Experts of a small language model.
Size: 8 layers, width 320, 33.6M parameters.
Below are experts of layer 4 (counted from 0) of a mixture-of-experts language model. Rows are named router (the router's row for the expert) and show model dimensions 80-159. Each number is 128 + 24 x the weight over its row's rms, rounded and kept within 0 to 255. Numbers have three digits each.
Before each expert's rows: a language model's description of what the expert responds to. This comes from a sample of Wikipedia text that the model never trained on.

# expert 38
What it handles: Single capital letters, abbreviation pieces and odd characters in codes, coordinates, scores and names, such as U.S., H, B, 19.
router:132092094126165115099107127160167155122130165108104133098118144098131142099180155082130133135072113144062127117111108091149136152134132157108154136126138124147101141151175143161145143113150115127100136137081112160089139147131128111089123140

# expert 29
What it handles: Capitalized generic nouns closing proper names of places, institutions and awards, such as Street, School, Records, Award, District.
router:118139087164126140103104117124153132159076150129135118126135096122134126109140161121164087136113116137113148137124109126169142100106117124114143135144129106169139126084130058119112103129125135104109117130140112113097086141148129128130141148

# expert 25
What it handles: Titles and kinship words around personal names, e.g. Dr, St, President, son, director, and "by" before an author or describer.
router:087150086174117119109104086102076097144151172095126142138098069138141162117098133147109101139102117144119112115124067128140122105102164144091119122104128133155125146132133148168135092116130111112140117152124121121116111116141143094079103077

# expert 59
What it handles: Closing parentheses in tables and captions, plus nouns ending labels or phrases, such as team, title, player, code, Show.
router:101178099144128112112118101098121152131084173124123144112135082087129138155115114143131091164134099128117153135131121104115119133093141166122161176136071143145161101123163093118135109103130105101098138148133117108101127133131183107147145113

# expert 6
What it handles: Mid-word pieces of foreign or unusual proper names, especially German, Slavic and Indian, such as -berg, -ö-, -cz-, Zedon-g, Ras-ika.
router:130121117155180146086105130116090152139142143132067149106118128119126131122138129139107077196091123144117156136076149122140127152128132126104152097090122155134110112141114114121114118108100168124122162141142070119091119137145163092103121177

# expert 14
What it handles: Numerals and symbols inside tables, scores, coordinates and statistics, such as 0, 72, %, ±, and minus signs between pipes.
router:094114139141121113144090138177150158113130131063136113089149122139138095137126104145175130149124091147081154154093123127141126131083101124125176119140078142203152115139133116112140124102107131117143157160147127111078153135152123098101137145

# expert 7
What it handles: Prepositions such as in, at, during, from and the articles after them, introducing places, dates and institutions, e.g. "graduated from", "in western Poland".
router:092088174146116133109091095145122141132124130128144100126126145133131120118129158102154118135106120169117141126148091105117143117111138146125137122105125108130155167122126121114127103067147155191109109165156169169142098079136101131130118143

# expert 37
What it handles: Line breaks, blank lines, opening parentheses and opening quotes, especially before song titles under headings and between list items.
router:138148115145085144143087080151131103129100194103145139125129128134079103102079120140131098126097121098117150133110087093129149171166133143114159107095093135133155161139132074124134138090134137140156147113140122096088136138151112133119117133

# expert 57
What it handles: Digits, units and values in infobox and statistics lines, such as sq, km, mi, UTC, Summer (DST), Density, plus census phrasing.
router:141111112106135124143137125106110103150172114091094152123134120164114146137124174159121142129112104149097137139135123119153097122106114153141145133157136103149128128147123102094119110109123157118108169144113093137106108132143160128107111134

# expert 58
What it handles: Connecting words before a verb or phrase, such as infinitive to, and, or, not, and auxiliaries had, would, can, will.
router:102089083088159176128133094142104162130129145113094120114108132101113136153083170123131074122148112107134151157124110124154120120097174150122137103124120136131112081126137096169121118143181140106104134136126086075137114125168096077121069158

# expert 54
What it handles: Short word-starting prefixes like de, co, inter, per, re, un, plus the ti in -tion words, e.g. cultiva-ti-on, specula-ti-ve.
router:137094093126133104130157154115143134147075188143131063133151108120132140141098118147123124112104096194126187142130110123126150135144116095137122154139162128169138116126162077128141105131144115091139124131133138128108109146129174123117087130

# expert 2
What it handles: Temporal words and dates opening or framing time clauses, such as September, when, until, before, early, and the after in.
router:088100163136120161115130117125102151121147136109139107065117113094143115134121163137131107127119110135094164106128119126127094110154151171102149149144113159135091147095156112162103104066152141181093131165157149162133122120146109115121137142

# expert 48
What it handles: Inner fragments of longer words and names, plus a few terms like January, Soviet, Labour, e.g. Asso-cia-tion, Aest-het-ics, LaTeX frac.
router:132147128143127138151129094132123108169131121099088051081137113118130127116129110121165112122126122129104120131103109092105139159142111129104156112132153107133103129121161115160124113128140151137123129135140134097097118093153229095101111110

# expert 24
What it handles: Middle syllables of foreign names and place or language names, plus periods after initials, e.g. Tel-ug-u, Kan-na-da, William P. Nagle.
router:150137140158148136143089083133135095121113127114117124110124129102139170120109113122136117143147082116141139137115092150164131127147136133133142138105069129144126129128182106123131136100119149107151146137123180096113155108136138136100131137

# expert 10
What it handles: Word-internal and word-final fragments of long or foreign words, especially scientific and taxonomic terms, such as ion, raph, ologist, ter.
router:104157103142093140102077102138124158117106109111117107108158093177130176154140153151125094121137096133136117172113124100129126153098125111116198162120120113102170161122145133082099103101135158125119172128139121129108095124164096105126152143

# expert 11
What it handles: Hyphens, en dashes and table-rule dashes inside compounds, scores and tables, plus prefixes like un-, re-, inter- and particle up.
router:075147164137166136145138090138114121142107139126145119141113093143105108132123132082098113146088126125094140110109102133122163188112137093131151135149054159179151088125143119121127113086117124161118127137164127125127145147141126133148109104

# expert 55
What it handles: Auxiliaries, past participles and the prepositions after them in narrative prose, e.g. had been, was rejected, caused, with, by.
router:101135118141117139083145131128108127147096149094129109130119087115132113119143077147160115132089111125121093132120137143159122121131148137131164109144074121138141129117154143116138114118156176123132098128149177108121114120186149103104103125

# expert 56
What it handles: Line breaks and pipes starting infobox, table or list lines, plus born in parenthetical biographical notes and prefixes like mid, late.
router:106106150128129130111129133144125127137126156101115127117109121172085102102104105138149134116106109125135153129154087101158150152172183145127190128117128139134131189149113088121097135073147155117144136129149093105097151097177120127108138114

# expert 49
What it handles: Opening parentheses after a name, plus past-tense verbs and particles of action, e.g. held, won, built, over, directed.
router:089112114131107126136125122113155109180100210106136133129135090103130129126103131130168109128110086108115153145118105145145129127113107111135109102095118113155160093158125080151125095101143140127134134120173187142107167137138117131105133147

# expert 53
What it handles: Final pieces of foreign surnames, place names and taxa, such as -ville, -berg, -ić, -ski, -ius, -ia.
router:132138114152124155104057111118100087110090107119130103090108141155136123114160140139145092174155079156093177166104149115114146096089144135124177138094123159122132145107141149113075125082136153131095141144144093123120107157141133057135142165

# expert 21
What it handles: Line breaks and field labels in infobox-style lists, such as Location, Coordinates, Preceded, Personal details, Team information, Born.
router:106120087121100132149156129139077154121139130118109155113106119116091125128110145153153090116148131136099141155112147132139125152148140147110166146095125139150125100089117075084115163105142143118121133141139143130111135135168156129122101081

# expert 63
What it handles: Four-digit years (2004, 2012, 1984) and time nouns (season, years) after in, of or commas, mostly in sports-career and history text.
router:087118125140101119124145091122119134110143164102109129140142138091092096167135137131093122152103092122094101119155127126128093129110122155123143139128118138156118110117113058082124105114157095144144158145131194134114083117113135113122106124

# expert 52
What it handles: Words opening a clause or noun phrase after verbs or commas, such as that, which, how, where, it, the, his.
router:132151119121130134106140096128135179108071121116150131093120132077142135076156128120122099117114120147138155123113162143116137133107145122103142097143099186136122104133146119143107083101161148103132117147123161144135098147156132116152103173

# expert 60
What it handles: Numbers, dashes, line breaks and month abbreviations inside pipe-delimited tables of climate, election results and sports scores, e.g. Dec, 69.01%.
router:116110123185112122154124122142137126147110121080092098075141138138118101156129108158157144192120105144096112154088081166121121147118077120136153108119073123174146129156125117094143119116098140152131155148127142107095147096119123126087127134

# expert 39
What it handles: Word-initial prefixes (st, rec, comp, cons) and following syllable pieces like ali, ci, ti inside longer words, as in batt-ali-on, cons-oli-dation.
router:135115146109145097138157118137136160120115151122089115142204117117148116103118127131111131129087100180109149145110103088131119175101149102145117092108138138161117124116170146159168078115141119117115134155166117151116093108137140130100109136

# expert 4
What it handles: Articles and possessive determiners starting a noun phrase, usually after of/in/to/for, such as the, a, his, an, its.
router:116136140114088107113122121132103138151116112081117106118108133133131112079132120102150075105106127147137145119095116141127137151160151133106131126109135151149163111152153116143110104127192133128135097146131113137153080124110117095115104136

# expert 62
What it handles: Verbs and word pieces after to, not, can, would, such as see, know, promote, occur, plus the n in isn't.
router:149160157139127138109112117153126155105155156093146126099159122117143101116167104121127127128132123144049124127113090115111129143092170128103126090106097139147160152088130157145147100146110166102130124146134095134114154084110125100134149115

# expert 31
What it handles: Capitalized first pieces of names and words at the start of table cells or after punctuation, e.g. Ed, Fred, Al, Trans.
router:085124119135099093123105123123145154146123131116123071123159096117132115113128093122150094150099073122112141160114114129141067108114077129104130075103133085190139138143131057159112107108115141099116169133140151120111111158155143115114124134

# expert 15
What it handles: Single capital letters or short codes inside abbreviations in tables and lists, such as country codes (NED), time zones (EST), statuses (LC), stat columns.
router:101098121146103124123114137129139153117138137135097147156149100102126134112154131106163148165093127104118156148103121141101114097156125159098127108148094126139164158148104089105115098137083113091144161124152095137117135107130171099075138098

# expert 47
What it handles: Equals signs of wiki headings, paragraph breaks, middle word pieces, and connectives like then, well, all, due, according, addition.
router:103142112145090092120078095150137165174157126100104143136170138150125138127087111089130114130115070150138120129089093162095126164145141166137172151134119120112174092106114143145084089122175108170135153137154145108098100098169128101095038117

# expert 18
What it handles: Inflectional endings closing a word, mainly plural s, -ing, -ed, -es, -ies, e.g. artifact-s, Commission-ed, stret-ches, end-ures.
router:126135123151144130081098126115106145131154139099131171114127110115101143103159115122169112121147112123078114129097119138111098105080120149105153142115110139143132129154117144144137099139160108154105115113129133144118102148129115089148094115

# expert 3
What it handles: Forms of be (was, is, were, been) and the word after them, such as a, more, too, not, also, in descriptive prose.
router:134157118129102155121114112115147122175108127143143127114110080131120137078115132133160100132141089129092124173129092103126117166085149108101120119121139097134187123125171121149121093115117193133116138127146111147120112126187136121119111094

# expert 42
What it handles: First piece of a word, often capitalized, at a heading, quote or parenthesis start, e.g. Sw-imming, R-omanian, kind-erg-arten, head-qu-artered.
router:118133110146130155066139130123142140152124121138103100148150107153114126089128057093140103121106117154117170134099123136139108103122117086118147130116139139147142145152115129137129140120151103121125156114140139127104139142163109114125100162

# expert 16
What it handles: Prepositions following verbs or nouns in running prose, plus the apostrophe of possessive 's, such as in, to, as, with, after.
router:067121151098138151087132081129087153126132164098117095162125142116145092174136114156134111111105104113135120133084102110130140124138115140124160109145089137113138140126091123140100076116169158162116105170142145165127115116148128087108075103

# expert 32
What it handles: Middle word pieces inside names and titles, especially album or song titles and infobox values, such as Alt-ern-ative, Love, Your.
router:117150136123152134123152116108131099138121134107123095090147135091125129116100089106146167183094128144123126165129132115082146102127169103106116130118141156123161124095116094129131091145126156151103125158166170135128108109151119098106109142

# expert 27
What it handles: Hyphens in list and table markup, plus vowel-ending pieces inside foreign names and words, such as Már-io, Mar-é-chal, Eth-io-pia.
router:139164125107136130150136108144142191120130101112111103115133106111094111124136117098109107160126082201117164122132112095153103131111129132121113088101099129133106086066162148151052137119102147115134118155136102128126094161113149082113134120

# expert 20
What it handles: Prepositions following nouns or verbs, overwhelmingly of, plus for, in, with, between, against, as in source of, use of.
router:147155113123115137105131109152112156158116141115095114128121133144102137133101150166136121118115142119117089158101120142136157091072139122122154165120143111172142166121106095140115113111124124181135124142144149162131071141138112102123111083

# expert 5
What it handles: Auxiliaries, copulas and linking words after a subject in biographies, such as was, had been, as, also, became, once.
router:083111084137116135108118104129123129135120132124157117142145133104146115115132154136132094140071063124142135156096103137148116155122123095144144127143110087130150147123122093107112115126160126116119120160147151110134138145158131116127113132

# expert 23
What it handles: Single capital letters or short first pieces opening a split word, often after hyphens or commas, such as L, Mo, Tro, Ar.
router:150116145134091135067131099140150144141101154106141110138166142126136131143170093101145141099089109146111143169111100078139142112122154086086160110136134133148113146130151085134110087106122118141143125131118142144138125146127127135129114131

# expert 0
What it handles: Conjunctions and separators joining list items or clauses, mostly and, or, commas, semicolons, slashes and ampersands, e.g. "65 years of age or older".
router:107098105154082099153130115096113116161132152088112135093151141101085103132105114110141065154116110137098150128122110121143112115158177123125144124116095087156150136116119096131143155159145147106100125132139075122147112148147092099142103091

# expert 1
What it handles: Punctuation and symbols inside numeric tables and stats, such as en dashes in scores, decimal points, degree and minute signs, and pipes.
router:125135117109094105161123092161127161138131109059131126097139130121109115101101133141118140160121071132075118131108122124124134178120089157115139114117095143122168153090153096107155122125126135171142141127184137139111125132170094124119151119

# expert 9
What it handles: Common nouns after the or a naming organizations, places and works, such as system, station, company, government, film, school, often pluralized.
router:106126102168136141094118086129125154172114160121096175131089087147116134121117140133117115115144095119132148120140156092143155125095159105105172114156105166156154117087146075126117099119175121118121154136163107124116123095145147114122120114

# expert 8
What it handles: Final word pieces like plural s, d, er, est, and ordinal or superlative words such as largest, first, oldest, average.
router:107158158128120141130121113137114141088091131112122158139129108119102143157140136097159153123139099188095110118094111055154112131125087143117119113078091115131157130142136129181137125163136177123146178137175109159125121157132102090159116152

# expert 61
What it handles: Pronouns and the first pieces of proper names, nationalities and acronyms, e.g. him, he, David, British, ESPN, Syria.
router:104140151182127126112101102139145159145108139087095123153111099067118133091134102086142116163106128114085136136126145120121130111100146149087145078124109156144192123124155105147120091124147114140116161140152124137117109153150178104105103109

# expert 33
What it handles: Common nouns and adjectives that often form compounds, such as back, end, home, head, north, right, side, water, cross.
router:115129128136122133111163133115110155110110166131129093121082124100115131149065128135147093131108084109118162151124125107144123125122103168111176157148077116153128115102158066162110099115155103132148143128153100115099105150169155135122092170

# expert 13
What it handles: Pipe separators, double spaces and dashes that mark empty or ending cells and header rules in wiki tables, plus MPC and Ref cells.
router:165139128158129155134126121153135149151124119074099115075169108148087133131096113123126146188101122168097128135120100096111113144159134108090145139110119176137104090147101107149139110099113158155131137131166159119116121110210125127146116174

# expert 36
What it handles: Commas, periods and subordinating words ending or linking clauses in narrative prose, such as though, which, where, who, while, but.
router:075145100141154142096136065139157117104055141120122135126125131112112143114165132106158118122095125151117178122119132136149113141102145136075115102120058129101112136098112122099100111139138127091112121137118112147155121089129115056129134117

# expert 43
What it handles: Country, state, city and national adjectives in institution names, e.g. United States, New York, American, Royal Air Force.
router:113167166107167151127115084135111132145099151122115139150158093151134144093151136105135135124149124123085094140116117119144152152125147151123136114129116098141138129093140130148145108142144143149127173166140112152141139078147127122127111158

# expert 30
What it handles: Frequent Latinate noun/verb stems often before a suffix, in explanatory prose, e.g. support, total, form, present, character-ized, ab-dom-inal.
router:115113121154135123102159098159141156176090136092149103140188115104141070161143124092131137118111107129109064150115110141137137154132150122121151158118078147164101122133136101120135073155166137107144103127166122089101148117159146118099103098

# expert 28
What it handles: Final pieces of proper names for places and institutions, such as County, Street, Island, University, and name-ending syllables like cy, ey, ia.
router:112130101174129150077096104133114129119071136115138118126137117145133160116133177122138089178112102146102136132102111061162135134107155142122176109131136099137126110132138109089105132115148123134121119136145095156095118139129159097148151127

# expert 40
What it handles: Wikipedia heading markup and heading words, plus sentence-final periods before paragraph breaks, such as ==, See also, History, Career.
router:100078127143120144138121111108118125130123158116121136084140130144102171127134120115154137194101133141113114128157106139137139140135161113142114098146097139124105143070145097145107097097122145120130113143154114154109116129161100098130133109

# expert 35
What it handles: Pieces ending sports, military and place names, such as -ball, Cup, Championship, Army, Racing, plus word-final pieces of foreign names.
router:115158077132172145115103098098100123143105122097128125127115101121122128146144128138172082148141111115114100135128140128144150128125109147070152138090094103111143148157103109111133100113154102129121164155134130157122129153154134081093165140

# expert 17
What it handles: Word-final suffix pieces completing technical words, such as -al, -ical, -ion, -ment, -tic, plus closing parentheses and quotes.
router:134194135115077123101087084162119117122103134124102130117140087139148131125107085173154126146131122130080125139124107094105155090114141117097161134096111128137149162104148129052112143151126124115110147132163121125137102164151149125107121130

# expert 46
What it handles: Pipe characters separating cells in wiki tables and results grids, plus a few semicolons and verbs such as were, include.
router:081145087171124127111132154115107121173097122133147157119183132114089100113112115138169115141116130180139134172131147114122111142120108086109172103122146138134134096128127103157121108139135131104126174110154162136138127118173137119082117146

# expert 51
What it handles: Consonant-heavy pieces inside or ending words, such as tt, ll, ff, ift, ild, as in ye-ll-ow, Co-tt-er, often in names or titles.
router:135162152178125119088131118145197155098144105122132164095125149121112139109126152132149155133114079123136148122127101075122098129116196112132137142128095176135173110142119112176116127145151130118110145148139147140135121132150092109121114149

# expert 19
What it handles: Closing parentheses, colons, semicolons and closing quotes ending a field or label, e.g. "Instrument:", "(age 45)", "(°C)".
router:101128139100101133121076131125153124151090117109100075141192110156126139130146084123137119161149128120080146153126097118108132080106147085116110147095119127131141088094123127096150073128114129098115118144172112133120125155165159107111144118

# expert 12
What it handles: Month names, day numbers and commas inside dates, plus the ← arrow opening previous/next navigation lines, e.g. "20 August 2009", "March 14, 1870".
router:092057093118125150126098114168069126080133125112148111105168111098147124140118134117124126159137112129068126091129103158163143105139130138145148110149123156135138116147128125134122134090132135115087142165182177126118131153183126131120112155

# expert 41
What it handles: First words or pieces of names at line or clause starts, especially places like New, South, North, San, Los, Al.
router:073114100138091101116107111146149126154143108119118143134110127096150105091161137108100132143068085138116169128128133111137091147131127175120151095100100137163144121127111133159095112121144143145149116122158139127096138086142170127101128115

# expert 45
What it handles: Adjectives and ordinals right after the, a or his, naming nationality, rank or order, such as first, former, American, British, national, main, last.
router:100094112136172167124137071123114115142123150125062123147113110155143115086042169130153148134079133154106137101137082114132114116154137127108145113108121138143136100156153079149131109147138119124120184120149079162117075139128147129101101107

# expert 22
What it handles: Digits and short cell entries inside statistics tables and sports results, such as 0, 2, —, Yds, Caps, vs.
router:144112154161142096151160134134127188119149136088093144121160100105099125160101130116144086135103128157070177141100144121118097132141109140126160123126092121155130063134087136159140116139105150117106165143141171102125116130125141112092132175

# expert 34
What it handles: Verb and adjective endings in mid-sentence, mainly -ed, -ing, -ated, -ial, plus words such as based, located, such, local.
router:108154132142095129127129099138105145164070126078112122116112113102138138140104087123189116117125144109099123142117140095143146137142114114121132115128142145113149145123117134091100108147155115141112138131175124112115085120123148110136058134

# expert 50
What it handles: Vowel-ending syllable pieces inside proper names, often Spanish or foreign place and person names, such as da, co, ama, Bel-fa-st.
router:149083156152176123193098127139134125122109135093152133160162137092128168108153085107123159162136097124059123083104099108165118128163148145146147119075083137108133124165181141155150117137150204139111153162134140144116149111152147122098128154

# expert 44
What it handles: Main verbs and participles after was, to, has, he, such as served, received, released, died, went, plus particles like out.
router:084086113137122156116152120123132152146086170121135121117189086130123155120125131102166154128109103155124106138118119103145141151091155141099147105124109136150103077114134091101147114097159161116127099110190176099122144141156103106137088151

# expert 26
What it handles: Commas, colons and semicolons ending clauses or list items, plus list introducers like including, include, such as, where.
router:088129098101136147131113109146166142092106120115140085116104153138115141084161135122117116122133111150074107127137140125134109102125135109107133142100102156135121162132160131118117107124099179121101144152135151175131152125136129123129149123